Weights of a small mixture-of-experts language model, trained from scratch on English Wikipedia: width 128, a shared expert of 128 neurons.
Below are experts of layer 9 (counted from 0) of a mixture-of-experts language model. Rows are named router (the router's row for the expert), down (a neuron's output weights, with its number) and show model dimensions 0-127. Each number is 128 + 32 x the weight over its row's rms, rounded and kept within 0 to 255.
After each expert's rows: "comes before" lists some tokens at least twice as common just after its tokens as in all text. This comes from a sample of Wikipedia text that the model never trained on. Tokens count by the router's weight.

# expert 5
router [ 83 146 192 104 176 162 114 113 104 101 134 106 131  72 120 125 137 118  57 111 129 125 208 133 104 152 108 124 124 199 111 135 153  44  59 101 180 114 142 111 140 133 156 129 142 127 123 167 149 138  92 133 128 176 166 101 151  96 140 138 156 147  35 108  84 174 131 129 144 120 156 108 150 116 139 103  90 139  94 141 136 138 128 151 115 167 212 156  76 130 146 119  97  88 187  85  95 119  99 118  89 101 120 136 108  98 127 107 118 170 171  83 189 125 118 150 154 108  68 146 123 167 175 126 100 134 153 165]
down2 [192 150 137 143 125 124 129  67 128 156 204 119 129 125 147 133  92 144 119 121 167 163  77  70 154 134 123  83 141 166 167 136 134 159 122 175 119 128 182 125 112 111 114 179 123 150  93  89 131  75 124 100 106 143 148  88  84 111 135 119  92 143  72 132 162 120  84 168 156  67  89 151 107 155 122 112 100 183 174 169 104 122 140 106 177  93 115 119  90 167  84 141 107 126 140 154 218 124 146 176 142 160 120 130 164 140 127 140 105 134 135 111 155  99 130 201 151  94  92 120  52  84  91  88  62 140 102 151]
down3 [102  67 100 139 140  78 114 176 121 104 127 129  60 123 174 119 131  65 152 136 128 135 169 172 111  72 128 167 142  98 125 138  90 146 171 138 149 121  86 105  89 119 120 112 162  92  99 116 122  75 172 131 167 122 173 169 109  60 100 208 127 129 101 145 127 108 128 123 133 126 110 161  67 184  94 158 105 142 149 156 112 133 157 138 165 150 142 183  87 159 101  74  99 161 141  88 140 163 121 163  82 147 184  86  91 143  85 142  63 111  89 118 146 173 125 162 175 109 145  94 176 120 152 154 183 144 133 127]
down4 [149 149 139 129  78 128 141 118 209 151 119 162 158 132 106 128 128 102 122 105 140  92 123 184 138 108 140 126 174 125 112  85  94 148 121 107 146 102 117  80 116  91  98  99 184 111 163  72 184 127 197 106 140 133 133  51 129  88 119 190 150  95  78 100 134 144 171 139 132 177 126 134 130 144 156 159 108 127 139 174 166  31  71 111 119 113 125 160 136 162 119  44 165  78  98  76 118  83 144 111 120 209 173 152 141 147 121 121 146 131 105 112 151 116 139 174 133 140  79 112 143 133 119 151 107 109 185 112]
comes before: "\n", " The", " In", " He", " It", "|"

# expert 2
router [142 129 178 186 141 166 176 113 142 175  92 100 118 140 127 114 141 120  38 149  52 109 154 151 123  96  84 117 155 169 198  82  78 130 120  87 146 176 164  95 132 133 124 117 112 129 137 147 131 130  82 119  78 147 119  91 144 121 108  83 141 161 140 136 115 193 189 137 107 185 129 125 177 119 116 133 129 123 118 145  88  78 111 105 159 122 161 145  81 157 201 150 135 124 121 161 124  97 126 108 151 111 110  82  89 131 110  87 115 103 172  99 151 166 102 114 140 132 111 142 151 147 190  88  42 119  79 179]
down2 [128 123 108 117 155  91 123 120  82 142 131 161 115  79  99 156 151  81 170  88 129 163  99 133 121 154 116 124 104 170 107 222 147 169 149 171 138  87  89 168 146 115  82 154 166 176 146  83  90 160  79  79 146 160 106 126  82 110 115  76 185 102 129 146  82 103 153 167 119 122 104 112 163  93 126  90 157  93 141 140 110  92 201 121 135 128  71 175 157  78  83 128 123 168 113 128 153 133 140 170 148 134 106  83 145  66 162  83 132 170 136 114 150 134 166 153 181 115 143  75  98 174 100  80 147 152 117 152]
down3 [154  77 110 122 168 141 167 112  84  98 128 112  86 136 112 147 130 133 116 136  54 149 128  99 172 141  93 163 126 138 185 152 141 203 158 105 150 172 234  94 123 140  90 134 146  92 132  36 140 111 104 148 191 138 119 116 165 105 139 124 121 127 167 134 133  54 128 123 118 102 107  80 139 112 160 107 138  78 160 143 121  73  81 137 184 123 109  67 108 169 123 178  97 144  82 179 154  84 133 192  86 107 130 153 167 130 151 126 115  92 114 133 117 128 132 146 133 157 128 141 120  90 172 136 101  79 103 131]
down4 [127 129 133 136 219 133 218 115 121 135  90 126 142 135 120 164 107  84 106 127 130 171 153 173 107 102 126 122 121 121 159  87 138 141 159 170 133  66  76 105 110 148 114 134 138 205  88 120 135 103 109 104 115 128 133 185 134  92  91 139 150 191 142 140 132 130 112 108 103 131 113 153  96   5 147 109 118  52  96 162  87 126 129  95 150 125 152 209  87  82 123 134 119 116 116 114 105 161 109 154  83 166 148 154 125 135 130  79 169 107 152 128 159 120  70 129 185 126 121 140 171  79 131 162 150 115 135 147]
comes before: ",", " |", ")", "–", ".", "20"

# expert 42
router [129 142 139 147 155 161 117 125 121 166  92  88 145 119 144 128 197  90  71 164 143 132 135 159 106 157 154 106 152 140  77  77  98 106 137 112 121  85 114  77 115 106 115 192 142  87 155 114  91 148 100 117 141 190 132 101 128  73  91 124 169 165 131 113 116 194 165 146  81 134 125 142 128 127 194 143 157 112 130 130 130  90  82 124 162  95 202 111 110 161 167 154 108 143 122 134 127 158  94 132 157 133 104 105  89 136  84  98  91 152 141  86 219 193 168 190 161 100  98 126 151 127 120 171  84  74  92 174]
down2 [ 99 141 109 108 118 118 144  83  93 101 204 115 160 118 117 128 116 112 149 146 127  86  67 122 133 118 107  90 140 123  77 141 161 164  57 113 141  76 143 149 180 143 112 122 104 167 189 112 195 226 189 122 161  98  93 188 159  61 118  90 169 139 126  96 117 130 131 164 103 121 103 149 144 145 158 125 116 134 139 119 123 136 157 128 120 110 136 166  96 172 115 130 125  99 127 158 119  95 123  53 185 136 110 147  66 156 112 154  69 109 138 127  75 103 123 170 120 132 106  81 161 148 116 129 175 156 202 121]
down3 [ 94  71 125 143  94  90 168  61 114 160 157 134 162 151 108 189 139  90 165 151 126 136  98 127 141 143 129  78 121 120 106  87 119 183 109 160 125  94 107 146 181 132 129 122 125 164 132 176 166 108  81 109 212  69 111  96 140 133 117 155  82 111 120 181 151 141 170 132 171 115 159  59  75 133 151 157 103 174 117 163  79 135 148 114 144 144 127  93 132 125 218 124 133 162 142  88 147  52 142 149  87 146 124 120 151 109  89  90 139 138  92 119 136 124  75 112  93 107 138 137 119 144 129 132 172 197 165  78]
down4 [170  81 134 161 109 105  91 122 187 164 112 162 144 102  91 112 191  90 128 120 135  79 158 152  74 130 157 120  87 106  91  96 101 142 118 120 104 125 147 111 137  98  59 116 110 150 171 121 194 125 137 121 136 143 145 119 148 113 126 155 124 159 154 152 113 134  52 150 119 150 119 124 172 101 198 149 105 167 129  97 167 173 123 107 137 154 136 147  96  59 147  82 128 157 179 144 123 204  99 132 114  83 132 102 136  22 105 109 150 168  84 107 154 145 137 182 115 168 137  75 159 114 116  93 188  99 147 142]
comes before: " |", ",", ";", "00", " and", "–"

# expert 43
router [101 107 150 119 129 119 149 142 101 131 110 182 150 112 125 158 118 107 100 129  92 123 194 106 151 114 108 137 113 182 161 172  75  97  98 125 171 140  96 119  92  87 167 176 188 140  85 143 169 145 159  85 133 136  89 144 132  86 171  91 186 137 107 184 123 126  88 142 150  87 155 149 135 110 168  72 139  12 104 138 139 114 124 135 131 113 130 122  74 146 157 121 148 118 180 106 124 122 113 139 135 109 130 158  79 124 106  63 111  74 174 111 231 127 153 157 178  96  92 146 141 165 112 148 128 139 109 168]
down0 [132 107 113 172 108 105 126 180 144 103 109  82 144 133  79 118 114 115 141 116 134 137 117 123 159 135 211 134 136 123 150 168 154 128 121 125 164 131 198 120 134 143 137  80 114  79 135 174 117 133 131 210  63 131  90  84 173 154 113 148 179 106 114 169 133 149 113 133  50 121  80 126 170 107  78 126  88 137 118 155 172 120 153  86 166 105 108  95 142 121  96 148  92 150 102 128 174 115 129 119  91  52  85 111 154  75 135 152 117  72 132 113 111 112  86  95 139 218 163 152 137 109 169 151 199 145 164 126]
down1 [163  99 154 148  79 107 116 118 116 107 145  88 126  82  67 141 201  73 192 122 197 116 174 151 133 132 144 145 154  73 159 112 199 160 165  84 133 175 131 114 140 169 144 139 123 176 208  90  78 155 116 156 155 103  96  98 166 111 164 136 116 161 114 154 177 119 195 115  96 101 106  63 123 148 145 132 126 172 145 101 164 102 139 170 134  69  90 119 142 104  90 112 130 151 110 120 136  99 152  70 101 128  97  84 130  86 108 119 119  98 177 147 112 101 128 125 141  95 150 145 146  93 145  88 160 138  80 116]
down2 [154 115 134 113 101 113 117  77 157 137 130 163  55 123 134 152 137 176 184  40 118 139 115 185 137  92 117 146  96  84 182 105  94 176 122 134  99 141  80 134 105 120 135  94 153 177 111 137  80 150 131 178  84 104  54 178  92 177 203 126 156 126 157 134 111 155 161 158 156 152 130 147 148 166 105 101 145 129 186 111 145 102 115 134 134  84  98 185 138 137  92 108 120 128 151 145 113 188  68 104 130 101 111 101 102 145  91 199  83 116 114 100 136 110 125 186  99 132 140  99 161  76 143  94 123 157 137 142]
comes before: "s", " of", " to", ".", " the", " and"

# expert 31
router [ 99 109 128  91 150 135 138  97 134 144 114 159 186  97  57 187 160  97  71 148 128 180 156  93 160  86 114 141 162 135 136 154 152  94 120 131 108 152 196 129 146 161  93 147  99 194 102 176 119 131 121 120  80 135 100 149 118 119 133 117 155 140 103 149 122 186  96 156 149  94 193 155 154  68 134 121 148  51 119  86 127 123 112  65 128 134 147 157 146 111 169 132  48 173 146  89 157 148 121 105 181  93 134  95 170  95  98 141 123  92 160 121 153 161 122 167 198  72 139  92 102 122 133 123  87 115  90 125]
down1 [ 80 174 140 110  67 133 141 133  79 128 122 131 131  78 111 158  69 235  93 113  72 185 138 120 123 189 150 141 153 153 148 161 105 106 110 127 121 123 190 173 144 114 163  78 162 148  87 105 126  86  96 104 146 125 126 146 111  48 141 128 173 127 137 150 148 108 116  71 134 173 147 149 151  69 156 213 149 162 159 153 119  65  91 163  75 144  74 122 111 117 124 170 155  79 106  88 141 155 129 110 156 123 151 155 113 136 109 155 107 146 138 108 134 104 125  75 104 159 115 117 112  98 156 112 158 149 130 140]
down2 [105 107 103 115 190 179  77  88 115 147 129 194 116 146 101 105 127 106 124 115 176 127  99 113 114 123  97  93 112 139  92 120 119 118 143 113  65  98  72 151 111 169 182 164  93 106 118 131 169 120 158 127 122 120  75 126 124 177 106 124  60 151 133 114 193 130 175 115 120 167 143 105 149 140 153 168 151  82  87 164 138 139 135 130  82 133 148 104 157 180 206  97 140 126 122 122 116 103 149 106 190 158 120  74 156 123 174 153 151 101  78 156  80  95 159 114 140 186 117  65 165 155  89 136 202  81 104 136]
down3 [113 104 158 155 101 148 112 138 121 153 160  89 161 109 153 190 137 100  72 151 117 118  78 162  82 124 122  82 150 101 100 175 134 162 103 123 143 134 152 119 127  25 177 146 107  63 147 148 153 128 161  67 119 163 123 112 115 137 141 168 109 147  50 145 121 120 171 143 131 130 161 111 116 107 159 160 225 105 114 166 140 103 159  91 139 106 134 144  94 110  14 123 134  71 129 151 178 135 108 130 106 132 141 165 117 197  96 100 106 137 145 132 164 140 143 135 108 135 155 116 136  97 180  77  86 136 135 130]
comes before: "s", "t", "a", "tic", "o", "se"

# expert 7
router [ 80 125 195 151 108 149  97 112 133  97 139 151 133 121 133 120 142 142  35 122 109 166 167 112 109 130 112 163 116 132 129 117 123 127  70 141 153 135 163 117 115 126 131 157 137 121 147 160 113 111 117 113 155 132 208 118 193  94 103 148 136 123  89 123 100 155 114 187 197 106 149  85  92  97  88 102 146 132 152 101  94 151  64  93 155 158 182 145 137 171 191 164 116 161 164 124  67 157 126 124 109  89 131 145 108  99 116  69  82 153 113 170 170 187 110  87 117 115 117 178 171 124  82  72  90 127  79 182]
down9 [ 81 104  79 181 162 127 169 190 106 117  97 119 167 173 163  79 125 151 101  71 142  94 111 123 151 173 110 114 116 123  65  81 172 160 137 121 154 110  89 123  93  93  56 135 118 130 105 152 130 178 115 125 102 171 190 115  96 133 109 176 166 138 152  67 141 180 143 156 124 114  91 163 111 174 128 169 117 161 101  74 168 132  88 145  93  84 112 103 163 155 131 156 129  76 155 161 123 129 112 114 154  93 138 149 103 109 145 124 108 180 135 192 177 132 105 117 129  98 157 124 143 184 127 163  72  67 148 111]
down10 [134 132 126 112 115 124 120 159 198 160 114 107 164 105 112 160  85 117 152 148 120  11 128  99 149 143 100 148 113 115 117 134 130 155 191 140 143 108 113 178 202 108 137 146  90 178 165 144 187  84 118  94 149 162 164 134 129 168  81 127 151 123 123  80  90 125 158 158 123  72 123 167 150 125  57  66  75 142 151 118 165 106  96 105 219  99 168 100 105 111 147 138 154 102 130 105 161 179 125  76 156 136  83 134 138 149 142 127 114 138 147 118 108 130 169 106 121  95 165  91 153 125 120  79 107  78 153 106]
down11 [185 137 141 123 113 179 131 154 151 104 122 127  69 120 113 129 123 112 129 114 101 146  85 164 128 149 132 163 102 166 155 123  60 117 109  99 134  68 157 119 135 101 167 133  85 145 142 161 160  94 142 126 153 106 129  99 112  87  97 108 206 152 198 136 123 113 185 124 108 137  69  76 135 169 151 144 126  98 155 141 130 158  90 161  80 189 120 122 180 112  79 170  65 151 119 116 141  85 176  64  42 116 131 128 130 103 218 132 120  87 181 120 130 111 125 148 163  80 163 115 100 144 118 122 133 160 127 165]
comes before: "-", "\n", "|", "==", "The", "In"

# expert 36
router [124 110 107 115 121 167 113 123 130 137 122 119 161 118 154 127 168 126 169 107 104 168 147  77  63 131  81 127 105  77 146  94  84 139 109 106 156  84 167 134  91 169 162 159 118 137 149 160 155 188 105 105  95 157 134 112 175  80 136 137 187  96 130 102 107 160 122 139 154 134 126 108 170  96 110 126 150 127 128 127  61  97  52  93 133  75 175 136  93 140 153 136 101  85 161 135 180 161  60  93 140 108 113 148 103 126  97 126 105 134 178 170 187  76 163 145 155  57 142 131  96 202 141 126 130 139  82 201]
down1 [101 141 178  93 114  87 139 166 139 159  87 131  89 139  99 202  83 131 167 164 119 126 130  99 189 133 134 113 150 117 194 156  92 176 152  96 143 130 110 132 157 124  84 121  66 133  69 125 126 100 111 181 173 122 135 156  76 120 168 162 195 101  83 118 140  57 154 176 133 138 159  84 119 164  76 145  93 138  75 112 149 140 101 134 112 148  81 109 120  86 108 129  88 137 145 114 112 113  98 130 127  73 115 131 150  94 155 166 161 169 145 100 100 121 146 198 129 114 173 129 118 165 178 106 164 131 136  54]
down2 [116 102  95 150 183 111 180 140 145 191 142 173 150 120 177  76  85 137 121 119  95  98 126 122 125 135 118 145 162 112 149 159 181 110 130 103 122 170 145  95  97 175 159 110 159 171 147  99 190  67 138  63 128 109 106  94 125 185  74 146 153 107 136 131 142 129 150 178  86 116 148 132 139  81  65 189 149  98 129 165 147 129 171 165 125 168 120  81 139  97 122 159 114 126 135 118  95  88 113  77 140 139  74 103 152  96 120 139  82 115 106  67 206 117  82 156 152 127  86 108 148 125 104  63 130 152 179 126]
down3 [ 97 167 139  49 113 160  94  86 145 113 124 160  77 123 119 141 140 105 129 187 107 162 103 154 105  92 185 171 136 168 140 147 180 132 130 148 137  92 122  90 103 122 146  93 157 140 122  94  92  90 132 116 110  83 206 126 147 171 135  77 120 115 112 120 129 139 176 162 111 137 107 150  93 124 125  92 164 126 191 195 109 160 174 159 145 134 115 156 125 100 170 146 106 143 103  87 136  84 104 118  88 139 102 111 110  83  70 132 130 146 125 214 143 165 155 117 166 133  87  52 190  92 106 121 169 120  74  91]
comes before: "-", ":", " 19", "20", "N", " 18"

# expert 12
router [ 61 102 186 183 142 122 108 132 103 186 153 123 176 106 158 185 171 147  72 105 169 189 154  91 120 161 142 112 172 110  89 149 128  76 121  99 150 189 153 118 115  70 148 137 133 129 102 100 129 114  75 126 110 106  79 103 167  57 162 114 138 138 118 138  40 124 139 189 141 166 150 144 113  59 122 106 143 116 143 152 131 161 122 118 183 134 189 180 115 110 140  82 124 133 128 153  85 130 101 181 122  69  74  90 131  92 137 116 118 125 154 126 166 152 146 125 116 128 148 136  86 142 137 110  93 110  87 142]
down1 [148 168 180 157  91 110 144 131 127  76 100 101 133 130  98 146 128 119 186 150 168  86 141 137 190 142 135 100 181  81 139 130  82 127 134 101 182  85  77 150  81 136 119  91 101 139 169 138 143 149 160 145  92  94 146 111 138 165  49 156 171 109  76 149 160 112 131 135 167 105 142  91 113 176 106  90 146 118 156 134  77 132 138 157 134 149 156 123 182 173 168  13 125 110 146  78 177 132 193 111 153  83 106 153 116 140 134 128 121  82 119  78  64 164 133 134 105 106 153 165 108 137 133 105 148 135 127 138]
down2 [189  68 105 182 124  75 165  96 142 149 141 141  94 172  62 111 125  94 133 121 116 122  75 141  76 114 123 140 156 168 117  93 162 127 160 147 106  96 157 121 122 151 175 156 138 105 102 171 178  77  99 177 152 120 180 110 101 149 109 112  56 130 124 151 127  65 136 104 118 204 157 107  66 130  63 112 183 156 163 115  81 131 184 117 110 160  81 143  88 118  80 124 116 160 125 107 125  87 119 138 150  93 137 108 143 167 194 158 122 145 151 100 140 114 130 118 156 151 157 134 160 146  65 127 133 167  97 117]
down3 [137 212  97  80 162 182 144 155 105 145  99 131 115 179 133 152  87 140 120 179 128 127 110 122 159 104 108 162 169 184 152 158 113 146 128  69 149  71 107 103 158  59 154 107  78 136 169 142 122 129 178 109 151  68  67 123 134  85 137  95 161 121  88 175  84 106 116 101 130  93 118  70 138 168 139 133 147  72 110 139 133 157 109 127 135 114 123 179 142 114 150 126 187 142 128 136 195  88 175 130  97 172 179  79 130 134 115 160  69 111 113 150 125 146  64 134  97 160  85 133 116 120 173 127 115  95 119  93]
comes before: "s", "d", "z", "n", "e", "g"

# expert 18
router [ 92 151 158 177 121  68 118 128 112 112 108 113 150 102 190 146 115 119 137 139 106 139 143 136 114 114 116 123 144 140 145 123 101 133 118 111 110  93 130  32 101 138 143 136 125 151  60 120 133 107 158  96 115 160 186 113 182 142 102 109 130 152 113 214 127 126  76 136 220 142 136  85 102 101 112 175 133 126 140  80 121 160  97 135 120  72 159 218 143 117 177  54 115 189 142 133 117 123 131 169  96 103  84 113  69  99 116  97  73  96 131  90 173 124  99 137 117  95 125 164 160 167 173 118 111 118  84 137]
down1 [ 56 113  95 126 160 108 114 128 121  48 152 153  95 132 162  94 133 106  58 141 145 163 136 168 130 155 131 148 133 147 132  68 154 133 145 143 114 129  59 141 163  92 122 132 141 135 120 173 114 115  92 102 143  69 127 129 110 139 135 116  81 145 107 101 137 135  90  64 114 111 168 132 124 199 120 126 213 123 139  94 144 178 139 134  59 203 183 133  88 121  88 135 160 126 150 119 133 145 134 135 188 129 153  76 147 171 103 159 185  80 198 140 161 116 121 121  97 116  93 155 174 105 153 144  70 161 130 119]
down2 [140 103 112 109 102 128 168 154 156 131 159 143 125 142 159 126 140 152 182 118  89  64 127  88 136  95 160  80  96 158 177 131  94 116 153 158 106 151 112  95  80  74 131 105 123 128  86  98 107 115 137 134 159 105  67 152  48 112 140 126 136 146 152 211 154  66 147 155 158 111 156 183 126 132 114 157 167 129 102 138 154 152 101 110  93 131  72 117 150 133 116  59 138 168  86 181  83 132  46 200 144 109 172 120  87 170 213 147 102 101 184 114 173 145 113 114 123 115 136 117 146 136 113 103 132 138 125 123]
down3 [168  86 151 112  61 138 136 105 164 107 118  76 136 179 186 102 173  86 150  99 142 104 142  95 125 187 106 126 114 136 167 134  97 123 131 146  87 153 194 171 128 147  99  87 135 140 181 156 140 131 156  84 106  90 106 167  56  87 143 116 111 110 189 125 161 163  84  78 155 132  97  84 149 149 100 136  90  96 138 105  78 102  76 135 138 165 105  79 166 153 196 107 160 144 126 132 145 154 170 153  90 120 129 187  93 109 130 192 118 131 130 126 115 115 120 167  90 146 169  54 143  95 159 135 134  99 121 153]
comes before: "ed", " to", "ing", " in", "s", " by"

# expert 56
router [ 94 145 101 148 126 124 131 165  71 145  71 124  88  73 123 108 161  85  96  86  90 171 146  92 122 106 144 114 113  97 180 149  81 102 115 148 123 124 211  56 112 115 133 152 176 183 138 202 136 125 117  93 103 132 154 116 168 167  94 115 171 137  73 106  95 176 141 119 160 177 146 165 110 106 160  98  72 117 163  90  87 144 110 122 147 111 142 123  83 151 144 167 135 135 126 131 133 150 148 172 160 180 101 143  79 100 108  47  93 110 114 122 160 130 142 141 165 148 137 164 156 121 128 131  59 112  96 186]
down1 [214 206 113 133 108 170 141 177 185 118 132 142  92 147 101  94 158  97 184  76 155 120  75 179  95 145 147 107 185 179 171 131 183 139 149 169 128 134 112 108 112  99 101 100 145 104 122 116 158 136  91 110 147 143 150  74 107 118 127 175  89 129  89 131 111 125 137 105 118  95 105  94 171 148 108 102 185 125 115  93 134  67 110 149 141 144  59 140 180  94 128 126 119 139  79 102 156 148 124 209 143 168 117 128 137 117 146 103 119 148 129  57 123 165 120 122 163 105  82  85 136 140 138 118  66  81 129  95]
down2 [144  71  65  57 147  98 143 153 123 114 111  84 127 124 157 137  83 121 162 110 160 111 111 160  95 143 177 123 141 122  94 136  93  96 110  84 189 100  71 141 199 108 149 111  89 151  93 146 220 142 172 137 203 157 127 152 151  78 175 135 125 128 103  85 125 177 101  98 144 113 162  98 140 156  89 135 127 107  91 121 109 151  84  88  79 177 111 117 163 145 116 110 145 148 136 102 129 154  68  86 150  93 198 159 126 132 158 115 164 111 119 142 122 130 114  98 110 137 187 175 112 172 152 158 178 113 132 120]
down3 [113 115 156  83 104 121  79 130 138 118 131 130 144  55 103 144 122  91 113 116 106  93  97 148 170  88 154 180 182  95  92  73 168 138 117 134 185  38 161 108  59 149 151  80  81 189 172 147 135  60 145 163 141 118 213  85 114 158 120 156 154 159  99 159  95  86  66 182 150 142 109 130  86 159 132 182 179 166 139 157 137 123 107 144 151 128 191 160 113 103 169  96 121 129 130 132 116 112 131 161 148 171 114  79 144 114 113 125 106 124 159 119 154  99 124 165 113 128 123 138 154  89 105 133 113 107 139 130]
comes before: "|", " |", "==", "===", "The", "-"

# expert 63
router [ 90 189 139 154 151 102 118 138 175 126 131 156 202  69 121 165 153 102 124 136 109 174 112 109 133 151 138 102 188 128 128 139 120 151  82  80 129 116 110 107  86 173 138 153 150 134 130 177 147 138  98 110  78 131 128 131 112 125  86 185 129 113 123 135  71 197  81 132 141 186 156  73 150 120 162 122 143 121 166  86 107  86 127 121 179 101 150 146  97 178 148 139  92 109 132  99 152 153 122 153 165 132  88 145  70  99 106  56 106  72 142 105 181 151 147 157 138  77 138 197 123 136  78 156  71 164  79 145]
down0 [ 94 100  96 103  76 166 119 113 106 142  92 176 137 190 145 115 127 132 163  32 173 170 130 144 147 114 102 172 102 119 114 117 153  83 130 148 131 129  90 206 140 112 159  68 169 109 118 143 115  97 103 120 177 159  76 128 154  48 155 154 141 182 137 113 101 159 101 117 132 111 129 100 173 100 140 111 141 114 158 100 122  53  95 105 170 104 165  85  60 158 117 111 150 176 112 141 116 122  79 104 129 144 152 136 141 123 159 171 110 136 153 158  98 166 129 170 154 110 132 117  89 106 118 179 133 197 111 187]
down1 [161 102 143 126 176 125 174 127 113 214 171 145 186 144 156 137 107 136 119 114 172 122 102 126 133 149 126 153 113  91  95 130 114 108 100 105  74  98  98 115 133 130 129 109 139 124 115 115 128 138 221 118 140 146 111 175 118 175 175 173 120 151 155 161  82 145 102  83  87 172 149 120 162 168  72 143 140 143 129 116 122 132 107 159 110 115 107  92 131 162 122 177 122 165  34 141 164  53 111 142 147 112 128  47  52  96 144 147 152 111 150 118  88 109 146 127  94 147 113  68 121  76 132 145  90 199 113 143]
down2 [141 134 137 158 154 121  75 159 117 101 131 151 168 175  88 171 138 141 142  95 162 111 156 121 169 140 126 155  92 104 153 121  99 117 128 177 127  67 104 163  49 151 164  99 135 142  85 162 173 133  93  93 106 126 153  88 141 144 151 150 151 145 111  40 177  53  90  94 102 139 103 150 170 211 125 101 124 115 105  87 166 109 104 138 120 136 139 140 188 179 142 109 132 164 180  91 151 106 124  74  66 111 155 171 131  88  74 118 118 100 167 112 139 155 178 124  92 152  89 167 141  99 163 155 123 130 132 104]
comes before: " of", "s", " was", ",", ".", " is"

# expert 28
router [ 63 124 139 232 159 135 159 100 131 191 131 116 186 156 134 118 175 126 123 153 146 171 175  89 100 126  91 111 107 137 139 102 116 109  85 142 210 154 162 118  77 146 130 155 128 145  90 118 106 111  83  83 102 124 132 130 179 136 121 144 131 135  95 102  59 161  84 118 121 117 166  97 122 114 114 129 101 114 122  65 161 164 167 131 126 121 135 132 140 170 140  77 172 143 177 133  84 109  82 161 170 104 115 125 176 103  52  56 111 118 180 146 152  90  88 151 169  89 127 130 118 114 159 152 105 158 128 141]
down5 [163 146 127  82 129  91 122 122  76 193 129 167 114 113 168 113 132 132 192 119 148 142 133 127 158 147 124 145 119 119 122  85 208  93  75 136 158  77 118  89 121 133 107 188 125 126 139 122 135 134 140 187 130  79 119  44 101 132 142 130  82 106 128  92 156  68  70 129 129 167 135 181 119 135 122 123 181 119 122 141 135 102  98 126 192 154  99 146 104  47 128 123 113  85 151 121 136 125 113  99 112 132 155 108 100 202 151 183 124 160 119 135 188 148  98 150 157 114 109 194 100 105  94  84 196 112 106 170]
down6 [ 44 139  74 113  89 168 107 110 122 111 130 128 150 167 109  96 108 140  89 182 166 132 123 129  94  95 138 108 158 114 147 173 155 155 161 110 125 196  77 156 168  90 210 134 131  91 173 160 184  93 113  90 115 130 118 122 110  78 115 114 127  95 105 134 186 104 111 123 128 103 134 175 158 144 109 139 163 155  96 132 171 180 107 166 125 156 138 110  53 155 123 178 126 143  99 125 129 171 109 134  95  83 146 157 156  62 119 134 111 174 112 125  77  72  69 134 147  80 160 170 132  81 142 147 139 151 108  92]
down7 [126 144 133 127 145 151 173 102 117 164 140  63 117 100 128 133 118 113 196 103 181  88 121 137 110 205 120 165 162  94  71 112 105  97 128  76 131 118 176 124 113 165 196 113 165 116 158  98 175 131  63 157 158  83 139  96 147 201 135 163 120 138 141 116 115 149 126 193 124 160  69  96 134 143 167 170 163 159 116  97 144 131 125 133 148 108 127 178 126 131 144  41 111 141 126 134 136  74 119 133 129 115 140  80 151 140 109 111  88 141  81 178  94 144  72 137 103 110  95 121  77 131 105 115  88  94 109 206]
comes before: ",", " |", ".", " (", " and", " in"

# expert 23
router [124 164 126 144 167  95  81  74 103  93 127 123 154 119 137 128 153 110 130 187 112 161 170 156  91 144 124 118 132 133  92  99 127  94 148 109 163  93 108 112 118 106 143 139 166 164  95 114 116 165  97 114 120 167 169 117 167 133 124 115 178 160 113 100  76 233 108 116 124 115 204 119 121 132 133 158 139 123 114  27 100 159  81 119 112 131 123 129  89 161 134 183  96 105 143 185  78 145 137 190 135 100 143 120 104  88 116 100 101  97 121 103 158 136 120 156 171  88 113 143 113 191 114 176  76 103  53 181]
down2 [ 67  96  69 137 113  82 187  94 147 102 157 155  93 119 130  71 108 133 133 130 196 147 148 153 125  95 139 216 112  75 121 161 102 143 163 120 121 113 150  92 169 151  63 133 137 106 156 202 163 116  77  82 133 114 147 175 140 146 106 139 118 158 138  99 151 178  90 107 142  86  74 140 140  87 137  90 159 130 139 151 109 184 138 122  99 121 169 102  92 123 127  65 109 127 145 164 134 142 154 148 157 166 172 181  84  96  97  81 142 149 138  96 111 120 110 105 190 115 161 108 133 101 122 180 135 169 106  86]
down3 [128 127 116 103 181 203 127  60 124 143 114 123 109 105 182 132  79 124 121 100 131 112 163  83 147 105 108 153 121 179 117 149 124  69  93 154 136 147 164 114 123  87 138  82 144 172 184  96 111 138 138 138  87 112 116 112 144 141 129 111 122 154  55 167 110 130 138 114  88 122  93 129 173 137 116 113  99 125 124  81 128 119  74 130 182 113  72 121 156 122  62 160 186 138 143 158  79 158 129 175 148 101 153 123 113 176 179 113  46 138  90 155  89 116 193 162 156 223 107 116 132 116 159 110 139 121 151 174]
down4 [ 94  74 116 131 128 108 126 161  97  87 140 111  98 176 145 113  93 114 146 109  89 104 157 153  90 129 151 134 167 102 112 102 134 140 123 133 113  93 103 102 184 107 149 132  86  92 112 118  89 153 111 149 151 154 123 121 137 129  71 116  93 106  92 146 220 199 182 109 115 131 130 153 160 218 105 116 193 162 139 120 142 125 127 100  82 184 129 118 158 111 161 172  97  62 102 141  79 186 158  95 103 175 118 164  79  79 118 152 139 112 117 142 147  92 132 105 102 113 149 186 136 147 160 220 161 101 144 129]
comes before: " and", " in", ".", ",", " of", " a"